{
  "norm": "rmsnorm",
  "norm_eps": 1e-05,
  "tie_embeddings": false,
  "beta2": 0.99
}
Below are experts of layer 3 (counted from 0) of a mixture-of-experts language model. Rows are named gate (a neuron's input weights, with its number), up (a neuron's input weights, with its number) and show model dimensions 0-255. Each number is 128 + 32 x the weight over its row's rms, rounded and kept within 0 to 255. Numbers have three digits each.
Before each expert's rows: a language model's description of what the expert responds to. This comes from a sample of Wikipedia text that the model never trained on.

# expert 33
Description: Mid-word name pieces. Middle pieces of surnames and words, often t, g, el, le after Car, Sc, G, e.g. McCar-t-ney, App-le-ton, sch-eme.
gate2:133120129124163156137100088137106091169180144152140137093182124090098153155124091113118071146066086088111126144164117151123114104105169108162040098147106084147142154124159125141141141110148173177124172144110125147214127148109158145143198133158115142133123152174095125182201133094120152105082144184171080116173182130134142079100133084153112174130118077130158091122130209148174218193124125122128105115117175106143114124156083106148106148169122153133112141141175179136149094183149122167129132175102132146114154137084139136154089136048165117120127087082154116136084145161071115133135183143109123132143111131163172138092095101120133153131164103137125152127116097111098133158128128098121196168043165104141183111153114087190123168144126118077164109127137197036052122139089126
up2:110114137119125112155134177061200134044124093073143103161121159162160098119139151138148137119123124144104118104107142190139081107130029149130184162139177117093155084084138117146174115166166110127100133087108114109113145187169105086127084138122069143095078118087157093101135154140106087166130091125077182160081107072060076141093073114094162088136179127123103177110138119060144113069164126124126104118138128120112151146104153136106169146132134180140158099144107112060108125136112113120109079169123183145167102152164144103113156144200117146091144175152151161074181110105188138165095146098124125122086153134163148098166153116127077108157122177165188054117169157147133133114146140186141136066165112090117137139164120086093146120163169123131075161127097070148162145104096089

# expert 44
Description: Word endings before spaces. Final pieces closing words, names or abbreviations, e.g. as in Balagtas or bias, ore in smoothbore, us, os, and single capitals like T.
gate1:143119153141101110141115109162132144142186134158132178120084123172093139138131170175112108155160162151100118086106196179091052134098141112074051035049083167153120099144128128159113180164138132129110124088166053149143195127091112144143080151091181145085158150141162105145138130159140077125157152102092138130104094146088133089183078107122161143143075129115132132132160141148165138117104114124078124144151171155105089124090112153178108129151124104113178083151139118115113119100087095181137133138141158136163112150135106184065166144149116102092151113170169152164174072159112142121124105077160109141118120164153123082082185138137199101136106142114191081108128106163100147122100151097095115105120140162080129081125131138183149182205133067190116088160114168086168152117179087
up1:154122111164073121148087134166134134060128080155164197162119094086165172140107098168110082121108131122103087127148125085143158159122135091181135112125138165119113147162150177176126132122096163049085117110124103112114119128108135132089145108199114155133060180145126153154149118105091106121138115123101058113198125112125137134161105173136139199109110152087073124173138170105155053100107130163138106138147132143094164126103129103105129084158125102161178139135111193034118162123145159144031151109136089103098120090183117114038137125144163143147104127117083098127117127066151118139118085159214135133108107152162172128143109105111096140172085133105148106128129155094098186103129157171088155122111147122122072161172144155121078119150161125129174086078146118126097150114026078

# expert 32
Description: Line breaks, sentence ends. Line breaks, paragraph breaks, sentence-final periods and == heading marks that close a sentence, list item or table row.
gate0:131060112095157161155121214081085180148149097115123170158094098110095143184178088115049103113067135117150155106143142152120167145162091139171105125144128132170071106158071135135117136138095144139148131166102117085178037129163111096130120137139132147161118143142095150093061118149095148088126126104142061138175146151138165109050170104126162059155037082089082159127164168091107123123077146093101106172154120142131131158140108155079113142127129134117106142148073140133145157117121114127138123107157075110109116139120110055169106136076156116198131083108138161202108146096140186135149101155120161114139129143120173141112105143151124123114164154200150120189100130102130104160101131071121115090181086110095096134116175085122097215116110127103155164081180108159159152115160137
up0:083127149098126095179147170148085165169149145110113160177121111121143147157144071129066129154117098133144139136136121183112152120138097131170153144097134172126084110165060116131135115118106135160144149162125123051198058130167134126122174117102134167140167145179069151146111087172076148146119123116093106114184101079121132119045116131084123087083113124109092112159142178096066169089093122101119137189149127147176130116148113156112099131168126142086153132133045126152098155108123128149101148137139051149080135117106168108128132151100146157146136103138117141255041179123055153173115125163108157110148110099114103154134117077139131174079161103176165113125094088061119125123117133152145144109221109144090117148149108100139124198152123138156185154101183120151135125138173159

# expert 23
Description: Sentence and paragraph breaks. Period-space and double line breaks ending sentences, headings or titles, plus list dashes and row-start pipes in tables.
gate0:115104121127115109115143174166088083083130202083137182130115121121152134129132147133134157115161086125132100118093060109111158103110134060096138131107086105125094153156182128141161188102105171149126146106155137139135145111065157143127176188107123069128190128130165121155091134158168145180151157128164129119079086143157129082122106110127118177114165096093145095178115157126156143139157088132065153210114181149155111117150116141098136152152107101120107146150078107117088195150115116112120133104135140123048090127093215149163140146162109166116138141115193126112134179157099146182083155120095102164131199088113084093129161190181165150114090103084175102141157119088147153124117129109128141121103132159025136084144117211132015114127092145189098119106091130150136133165141132
up0:139151160137107140110164159120117112102133076062128083132098127126103141123118128120118118095096137136106112103106112238107142153122118128107215125168106119099106159145116150157099154142168153092136137093147109148108148104094114090163101130159154102132132133110113096107114145158126077137115124132139092142174117188155119064140122110150136126205155166150112134141051117075153091129131088118097139140214116179155101142169133135127115100138104095184112137145147090163136133116110116153035167125159049090141145146124172079032122243163199135103204120146151127110150111102120195135043151109120184126108134130228107138116136113154139144154129160190146113141130121152119112142110081137123187111163122106111134101161140095158152198160098145132091140103122133126126120065104055

# expert 19
Description: Closing punctuation, table pipes. Closing section-heading equals signs, table cell pipes ending a row, and closing parentheses or periods before line breaks.
gate1:121161111104167137107133130165106103136114129035077113133111135118140166099080125137152133106148166136133178154090113162154164124219119185146098117081169137161122162164172128108153090151167142138155118085107144122145112102164149121112165118160089147091181146177111167131149126039110137145103137168121162108148087132091141117128177121128128139084140175140122058142098102141121097092093156148069122079131080145140160157131082116090129090166087119121177124113136189136114122172131136178151229054105088112045107179120087137070139131086114094102155100131140130116092193114100151173119171135141120105145172093088146134168102097104090100136125126137135155145146167102106164134218136126133131125147155128152105163162102171071133114113171093171162162175175176090144113188037116
up1:108161117095175132111120112124117105129115116046080118140097142096149154098085138118150126113164167139143155151082114139148129126218115181145094105077163133140108143166175109121146071148174148131164124082111149120139102104163149118098177110146075154124170151152103153155160129037091132141100134161138148128136089131098126101138134135144116153102132179138133082133093119130122101095105141153036121073121099155150142138150058131089122084164087116120152119114169191174104107160126141171146227075106101121064126155119083140078141138084099112131147120131147131126103170111097144160098179136137125101150204107097143130181099099106066094149131111113151140152153171106108145164239146133125143125178145131164124189175092184074138109102173090175194145162187153087143117178065124

# expert 46
Description: Single consonant letters. Single letters split off inside or at the start of names and abbreviations, such as b, v, B, W, L, D in Gilbagala, Blvd.
gate0:104140105121095119097108126094130068118142118087147140143185099135092152144079182151174152123136092163117143128105149131149192144149164122153056135157121099185119111099157121125142125126160130104119163052116094126132106028071095155114128094158139075222166198100132113167160152089110102059051055066145126091119125178137139117114115145173125114102137105117210118110086196121113096134138078163133161136067128140135102081167195104125143131139130094155078121089122155071184123148104140143092151107137100133111159108135172118149131164174108148152105092092083140059122153175139132129166160110133134161132094140103136094115071136131137132140151070112137160163117112129149123148137124130115132147109186142107179162081131153128170115100092050141158150122130101127079164143232126
up0:082124103124090145101116104113082116150140156117125158107175065106099163134106148154178142123103137161125117143110163157124211154160155106173098059174129121113108153137119156094137148146153111062104146082119081151100074080065072137117116105150164112230150190115168122120102137110112118095115063103113127141062086181141161092127110128136118098141096100099180118111114174129126062122137098150143112105086116125114123095189178126129106080106139087141135165120087145058155153106106136122098180070171077108099128122134127134158111127169132117128107088097075146115177115111124137090172114124138136177137106174144165110123102091155108165130139098128128126157112140162145107122115158179162098157132212159122131104093152138166160164102118077170162134083133055181058131136245189

# expert 25
Description: Digits in numbers. Single digits, decimal points and colons inside numbers, especially map coordinates, percentages, scores and populations, e.g. 125.794-0-°E.
gate0:089089146127183149067092121135123187173118155130113103137113099151137119136073137131152139041139110073166138122126126108170115180134123141072027134130200123099114081095148147125089106120151144108107145097127075109140126072125195103076159102156145120143150112119133110147102172150171104134087196146128086073144136124113070109101144148093083087143132103166119106177072165206071147121122122176140123161180153094139147125114140105102090140103234085101124098151119118138155147134064134121116149162176134150185093152145115106185156116153132087099088144127118163078087095149182077103102113100087127066088116109122082113139110142142161090156137135082132055120120110157104113159104155096130150148167130159175161130139092138167134132126135119105082173071092166080141157104138202
up0:156118089148152122116168195101127128126090118096164132064060162111175138096110058118116198119168094154148127102129152106122166088151139114074095149096149133080126115101146144161107198143103072085104138115139125100179080139078141151070077149145143178125094120086170129119103117173158135111140074162091135088184144064127124097169130118115116126092103103163128119177132087090118120169174140130129205155151115202092137154122144111161191141091138152097149157096094083127120084127132141105107158137079161116154141115098168147110138116159138086155053220166156110108118107075168149098085119111133141106153129130101085142116162096076152205160122151141151114169171084124136140109165085159220152126084111162149172104110107128161067139133170152102131132132101096161180156108138186

# expert 5
Description: Word-final y endings. Word pieces ending in y or ly inside names and words, especially Japanese and Chinese place names, e.g. Tō-y-oko, Hai-y-ang, pover-ty.
gate0:163217096133103162214137074176129194115101120127112189096179119045100153142155084120112141148120161102157142116091152142148108114136121133122117092107158094115143169142109154065130160145179064108125103156144101200105152165063139100108197161159142092129094137091136142119154122177149070128120069084087124177097092118170117147105141137122145050144094172054181121132160124133188127077137179108171110078115097120132112037119137127154096134144129098159182084098146191100134126109104120140147130134137136126158110134134114122140098094088102125135091106133130153164111074150175102149182088119151191127152136143153172120115143102142121142166100151113065151101103132142088143173067132184122104121133194188129107075089135161172155121072121145129107116113108124149113077161141160
up0:084115117140154152058128156154104155175103163117167096106108102132106142094115147080147121109141115086125179115217128101151106119103110086085134228157130145102151088122089181143116102103188140196140156122103154190125090140131138072152143132094180110197099186158135130122126107117133144137133113171146129176148141115075082154179164080137117109132082114117143152119132118152137103115127164124086181092148155166182057142104120108158101098102102125134116152142154114147148081157139124088193093103143136127085156098069135095163137123140180165126100129132126129186101083122135227114116157074189030096131085126082073127145122108151123103121128183135109052129061111198116107146108068105138086144107125155121157138072159118109127141106208122146099145155106138160124147130156134